Experts of a small language model.
Size: 13 layers, vocabulary 2048.
Experts: 64 experts in each of 13 layers, 32 GELU neurons an expert, a shared expert of 128 neurons.
Training: a variant of Muon for the experts, 317M tokens, 4841 steps.
Below are experts of layer 5 (counted from 0) of a mixture-of-experts language model. Rows are named router (the router's row for the expert), up (a neuron's input weights, with its number) and show model dimensions 0-127. Each number is 500 + 25 x the weight over its row's rms, rounded and kept within 0 to 999. Numbers have three digits each.
Before each expert's rows: "gets" lists some tokens that make up at least twice as much of what it gets as of all text; "comes after" lists some tokens at least twice as common just before its tokens as in all text. This comes from a sample of Wikipedia text that the model never trained on. Tokens count by the router's weight.

# expert 53
gets: "-", " O", "ia", "co", "va", "da"
comes after: "\n", "|", " Le", "en", "an", " Se"
router:476505497563528496498485554522470529510479480479536520468521552515507498508528494495545522500509485531481511553536513496468465543481500525515464509536501510477482515470540495480500456490527534475482512529493503544527474462494506522485501482521468493468546453523515494495509454432464473505501492504488502506494520482486469472501505481461518475528524484506477506502525526504460475502504
up0:493485550546536493527479503481536545524519542484524488474492526498505469515506517517483489538481425550524498472437491486485521481473482503471447431531555501546544490466527521485525504492489479501515516495495492494518475513553516520485500493486510509489491474518501502521551508501519515514492494489518487494488510512489500515536504494461526494513498509511526472506517457518459473511475
up1:468504520487540503505489503507498505465507458486503510441514494485507523539494500530539529494501498539483511539503446499504497474538460474535517525536480514511478523476537495522472462477520499508489477518522481553512469485536502520502512499517478495492535444465474517516514511485465529506513499496480500508472461556502487509467492543461523480523449496482486520568450508480492509491519
up2:467488510432479521494528540540534517528489515475562500532516488495477528535494500548539474502499431514536486524515537438533499531482451513486464438542490499474488510482509490503518511464491485528484490511516519510520475465507485490487481500498457461512535499498537465498515496476493484500492521528478528465523493506477521479486513513552518497477509499478524502512516512503504514505504
up3:520526514537509525498498497500493475494488496523533500493533540445504542479509458524533543483550545483512491491496535479465498526537491507526473498502461472483456503493499447539497475493556490493518490486531479496457490453468509501567464539501466509473505511481513491475512486494503489445483497521459512508515482494511498509514473537507534489524513477519505489503485544506488542459492
up4:484487502495489435490524529477442512489499466486488503456470517541463493509511516496486538501492489513500454484507488484513521509516503487528524475500513498492489502468573484453454526517497529488525484503507503535539509497484450496484563496488485473475530525520522446500506553465487550521521526504491524517522537539449500514499486503484480508515484488494508488502512557533502493479493
up5:465506503483530508434523495496439463470495527493492496491482486500502496547502478499526492475517501515484505511486531495522539571475545487508468501506470484522518492525509551510512490488536478469484448494494533473470472483526517525463485498518498504494557489520538508545553472520501523490457479492505494487523473492500471518509503495497522516534521503452466473481523473544501493493460
up6:533466496520534503505538541497471460478488478457500513504523495494476491516543473480466524505473516493492499515494526524506504528490484494518520502522536529479553526488483473483472500541523472472516460508507514495492515485508506545493470466472481515458535516517478509497544540438475476503540510481471462533544536499452464481509525496457488523539504499473503472511523505471455487525494
up7:509469496545502494488452482493484482515515490525533512486489506518466464547530481483485514468487509501497514495486497568472473506527558541490454502515565491485478526482528464484488483453539528482462490508534498499518472477474512474497510541515517511485540516495501510513486513532493488484511471499508499481491540504512465452510501482460516482510504468529490531525463534508470564494528
up8:489528485555481504492496485499492480502513500474532456499505506510506484547492516510482554512532483537508492510518518526518480528538480510510524544457503519504503539493520479437517462530496519479462499497498527547464496442468454486508459494471465487503496493520521476498446466515497484496491505488468488509514512506475514506532522461454552486540464489478520514533494505551506503481483
up9:489496523533486512500515492457510486479485476480503502516525509500482499482492462482524522446492435445504476504485510532494492477489498497515487510538500477522460502500547517521493502503488518459491553501499516437533496525485492515533538504521480489477513484511522450561546463485527492502580502512511484486450501472527518482528501496493515480476544480496477524535494455481493511516486
up10:500472492492511548461522513509506509532483505497514493485539519508492471496509490511513524525492452484512541487516543475516451538492497540567486442558493501504511524460542494495468447471484521513491465490507537546529530487491540494498473508516493476456512487494488494497502478464527419516512493509480475496524513520517456496516514487491519503478505498504512453517489485531498476496472
up11:507505497534513482455502562497489504503529513480528460489479500530513440493509518485509542508483495500496525504512499470481481488475498496580473502481519487497545500475535497472510497538506534449511510515528503501467448476538462529489498534493497481508535488523489497534480504470465491506536480483528494503528478512503515514475492458453509474528550503488460499522514507467534439519496
up12:484500498545504498464505495494483516473472480447505502478522500532536488518483515465520500502531521496477504542448497506509457474494513470511470457536493541433479498490508495466458478492548518516534514491536513525557520509489482497506478470506477498460514478501504507525503504482457534545524503538513461513463515487473496465524509526498487501502482505495487545487524517457486499570486
up13:507466489560504530539537491476509516473482496512515488518539495486505514495486488534524504528513478489498564474518513509508463495539472486516485505481499495530513485483481444522501505467520536532428485508475489457495482449467461542464501494477532508460537461470527494543504483491512501480509483525477466475481483514496530486491491521514533496552541515483504512534512489471478494501531
up14:460513474516525481484506505480506490496465527518524468476502511509510481503536487466546487533459503518461533471488541481510532494502530469504514507518516456476500517470506493480482475508553488461516480506514522518516471487490496458488511525514576462502497438539542514509542453480472498513503507496527535506476474496507531479513476503466561485484523471511450503487509518531496508471490

# expert 54
gets: " P", " T", " C", " B", " M", " K"
comes after: " the", " |", ",", ":", ";", " and"
router:474474528551481491494499539523472513478475487472502493488504503505532466502493473481500494521497481475448531495521517457491515503501509540476507506478509494496530467482525483450497515516472502501501475518521494478492531447483482481463484447472503526530518500481497470497500482532508469558470484533546521473540510509504489493403510509520525546494491536500491524532492539514486489486543
up0:509455538539480511527484506482495541516477466515490522509524477488489519494483512457544486506472490525462465520481462484487535551488498483477515524482541509515530453500519496514521546475472499490474545516520465469487538464512477504477489522495491499459493491459489527489504475524513543479494519545511524543518460506473506492469512467494528527515484552509489530460501495457519509464510
up1:491530459472488494518508518479450509532437523517492519466480487539503521531492488503487473479470495524489484471520494523480483496515505541499519468491439460478502501484539529484440546534485484475473548487502527549465521497503508541506475512528478498510508504492478538510523480492474505519474480482519474491502488462534485477509518481462478529505510507503524549548509494530501560491494
up2:502560477512522482506499510494532503509498529457506501482448529511555482502494474481514515490540474510437515486504483491473465500505532504456504575464469503516467471491522493499502459514511514472528463468488509468534501485515491477479471525533521529469545501513496554514498458513521500489499452492505530503469472522527490497537483539506546477470502480513491497535494499504491531496523
up3:483525548518468474513467508473473481472481503487530472499502478545504534495468496521508524485505476515483485507492536404503475457509514453485536546508540504466497506471482523471483531518494509474542496493507519541473512510516498479490548527518496515464486515484506521533482469508507509533496509507518501509489503490525498453505511522508504552524462473514529514435473529491528510477522
up4:494520478491443472505536514585434517557522503506468480489456468511490529511501533494459505529486480526484517484525508460460503502558497496498482496473480542475493511496510467474503512522505514497505531481517507476519492488466510444475510508463520490505503525524476457523502490525485527507499465507508500486517503481477504512481469490494501491512507508504532550551493513554512517476540
up5:472466538496518490506523489501444507547526498524496462463493488453544490563497465478514528511423488528497529519506520473483515503520519496504509471497516499483516495474510497543524500512454531495506479511471511518525488479534499515468476490504491494551501489527505519527532535496511504506448499499526540500541431493446496505478469477482499525498511497489490544471521498513495495466478
up6:496457482509439517492514526487477494468449538474498476514472509488513484534498490471528488496501504471511522512494520469552527476507525526530500497511494469534523459529516485466520517530477508490530456519530506506522541508483455474483506506496519518483533475502479478525500490510520506550503531501505548478541535469494463444484463499474494549509475468511513522481474537523495469458490
up7:471470461536512491497467522514492513482475546521535481517470538532504514514522500501504496468505508466477495417509543474467520525484476506496499498522506554514480546507560504486523508541549464486479561519471477513470485516466484502464471470490499503496501500526538512539528500497467476494509478503501460494502511529509451523533493533509492529482490512470472495496473524486503504516520
up8:428468515538483531535515497472459506488500529495529471526487506526454504487495496464468481497511474506524478472476505526478498512524517539462502454504524520506529472493523489488523523494503472482489488534575473492445492492511490530502525466454496520480511511464511518498516532508473468505473487532510512523499469470539526503485508478522561521500505523503512474520552522464494503526516
up9:514505525507490526510475493495513481487446478483533463509512484494544506521533462471505506493501475499442500516467539526495514432458541479466490516500521553473556528468517474487490482480501498486559522449482532526480541471487489488515500499466472532506508507477548499524490470502493480505534503476464476494489538481521500489515490496521488493521501553525496484524508519515495488488548
up10:496533521505475473453495510497472472503483522544494499516528480481514479528501536536502491528489477488502462492514508498490461514480499449493488484507511501487539500496548507462563507539460497496485509518528486486497490460504518460482448507504498492529530550488483518554536481514514498500497486527523500492539440531506501533444482462510558521489521491541505513490470497523458513531510
up11:484459498501496475522510530489469521506517469476529489479497501473512490509484546486455492521491451488514508485484518512500489500521488552520504492533446543464539503497518494488486490498537466493469529542509546487485518495507499513501499506480446494510505481475500508488495493516438510505491523537512566502484492503447477463492476509556551477548493541504504546466486526496507522502545
up12:479535514496498559486507464537456500519491491508477509515519494461517479465421471473488519530476496526488506494517475483527491488477486522504534470533530532505529482482526473491512526502498467477493458496476508567521483464449504477478474495507500523513481467507491517505498497518507514499488543457475527489520496535487521484454489530537502515547535528533499516499506490485444500506542
up13:493487531505522488491555529485476508507484513475521521457517446493527481467510518532535521510501523498463528507447529494497496503516499473484529520495530505485497491449499466488512518508455485494531497511475516507480512539514480499445452479500527481501539510527510551503480490490464478477550450515502519516453521535467473461514508484483439538478542518508515514481521529514503495507519
up14:517463539587492475489485509553482503487509548485461473521518487467504481519474470479452526517471533501503469474515495489489504510540511468490506488494485477480502506493516478486511518510499518454509522510435485533488549480484480514540476456500497506556467508563503485501503485478516491550498510477515521509526498508497495491503471464465511543505488468491531528500498461506523515515510

# expert 4
gets: " E", " A", " S", " Ma", " Ra", " Ar"
comes after: " |", ",", "-", " of", ":", " the"
router:502461506560505506475478491485478547494487514497500467487524522516503491501484481470486516536489502491490484517527484491491466532551546489544489483508465494466519487466515466483505493530454519523493517560469512504496498407492486551492472488483489495489563491503518472509519477483514502555550466507520492518495530500457514500494516477489506515521515510487510465505492531513465480495544
up0:486498520521492515544552499507509472495536513476515524463506557485501479509485485508518509486484481460489529561524463504438512473500514512521474505504549495492513482466510468518480475459496527544542509495505531485514482534510462484485464487496493443485475538510472512535507529491489479514477508502448514493513540452508516482528499513462498505521481510475477544554507505534493527501497
up1:507493516510462479466486506494473489511509523549474493491542489481497506546446515508504528477451474461496522490492507477527522528497543491498479514496455491479501444533471540483558492502513541473504513496526544474490509478538495458527509514481454490518524518529507464493527475484536487523547542480467467510461516516490480497528469483506501502479514539496480481483482522522498473530531
up2:481510475544442504538489490496505496495512510520500463464457501482507466462553517506531527526515527473509518460540528481488492493524517554466470491491480488495514494518534515482505517497443521480492540463515496501513490543461518506492521511475503484494464478502459503479503487502530523532560502510461487458520515555507497511462509477485472493541520501492518500455542501521480522477530
up3:524512468513523483506463532452493538512480499523499537480489495529537481460460472495534489490524536553485518486492512519500461504541504486533522481472490443542513479507492508452504509520504511562544441486540514532477481490491510517464494502477533472510501504521506525485443510490528491501498479495536476531497473496514512483493523522492509497461484501464482512504477534488542471538478
up4:479489532521497503535526479507492550479490514529470475507473480512456522528496489496462530491492480476477481556516497491489550514506539466481497470484472464505488444530506482485476540535493512518526533481478475485467492449533505521462517564479565485494514485470489510514523510517479503526538506524497525499503522528476505480492459498501511519507476506492529508522511472519536491483564
up5:501525559462518517490518519484498543518493519537495510509470512503495529501457460479473458538515501499474493487499519505497520554481474498510477538493479535511542488466499449474484516504464483507556509548506478456484503488522429474533475495507486471527502496495500511475544497464497513526488507531472493494510521504480530477513495467507492498474539495505586519526485500487483506492516
up6:533543457546473473500469471455514514509489530510529480518443476523518511497475512497501518498531511531475517507506491481518480477498508525507492531501458529481511479499517475452562450483484530458490487517480542517465530466471521498501502508511480506474543482500507559476512499536510494517432478479509473525527499508508486516469498547507500466543471496500479514507515471512535519489488
up7:480484494527437464462535466492469506546504474489530497489520514476503490513524461488488497539543472511494507514491451482521505488532499543509495455553530510483509507516512489457524470480495508501501528473511504498526480500499500547483463512469518482485502539483477525546503469460492475479502468549543490477539505488487543517454526498475521539501506521516520505472533485458492490493535
up8:437486566539499539495505472460462481520478495482498498480489450507510468506485506508514503486515547520522481453544486510460510500470531503523544468492483536520497531497492502495544524559497480491507493509483506526537438509473482516543468512514523484475548470475488486462541501464500485522527461495519506528505524498451501489480484509487492500530482481497524517505500492491492509475516
up9:446500537498486510500487503496517537493448490539450522503510519522506535487484506456485534514501500563537474479512511497512480468495509505538507473492498526482529493478485501501491495499518517503541480515498467498467495480454470517510525451481553497492540510492525492466507534425510532523502518456477503517511486487466464520461443501546494521496485526496499504557500484492508495515475
up10:523478509516474517500528471507502518470541539528470471523539533508481465500463523485482490497511488542441492513519533491502480513529497477515511479531515531491507494511531539440496525518484525495499517493509498535511548493505483506502503498491477495486480490434542527482532506481501531471553518514461455476551477514456516486493506508528524462501491471451517454501499494490471474487538
up11:528507491527486522452446550490506556522530491486489498488514497446476478510506514492487500446485479544503467511483500537538516524515565529471517463511476508473520483498540488494463450487490488493500515502500550484486511489503474452515503500505527458487522488485531553511505509505493494525511519483467497509523470514480483468498542522480522521478496541485501517515507470547521466458519
up12:512517531501457558499464525473502507538525487484491456464465518485479504483508497489483542501511486453487451461494473516499513509543502482492477537515462534538461542496502472487481475516503494471566444542469516495482523475529499539514466499527480455518490537522526476501524523494512483478495493502485529530481516544484464507509486487502492491476481531494503535522521522505523497512528
up13:483471516513509498480488503461493491463508524515494529473541532510480490527501483546534559510552505530472481542440504483513533496495480519525503439538495503507494502464489498533531478471453501500491500517476494495448502484508488529501540494501472510500508525498509555509507481478503504517499503497492470502500530452493534488444485544475508527478471504470523494492438487493479558493503
up14:536488449490473526487500497519438517530486512508501499457466514492450491505499522490483559496513473512501549528493449490480476476508533531510500502469493503465480498473560487487553487552522464503542503465474512542511521486515491461523500503526515515515567533503510528460516483499467535510498494444492495494472498485516471500511499521479498467502539508503497486521500520497521488518520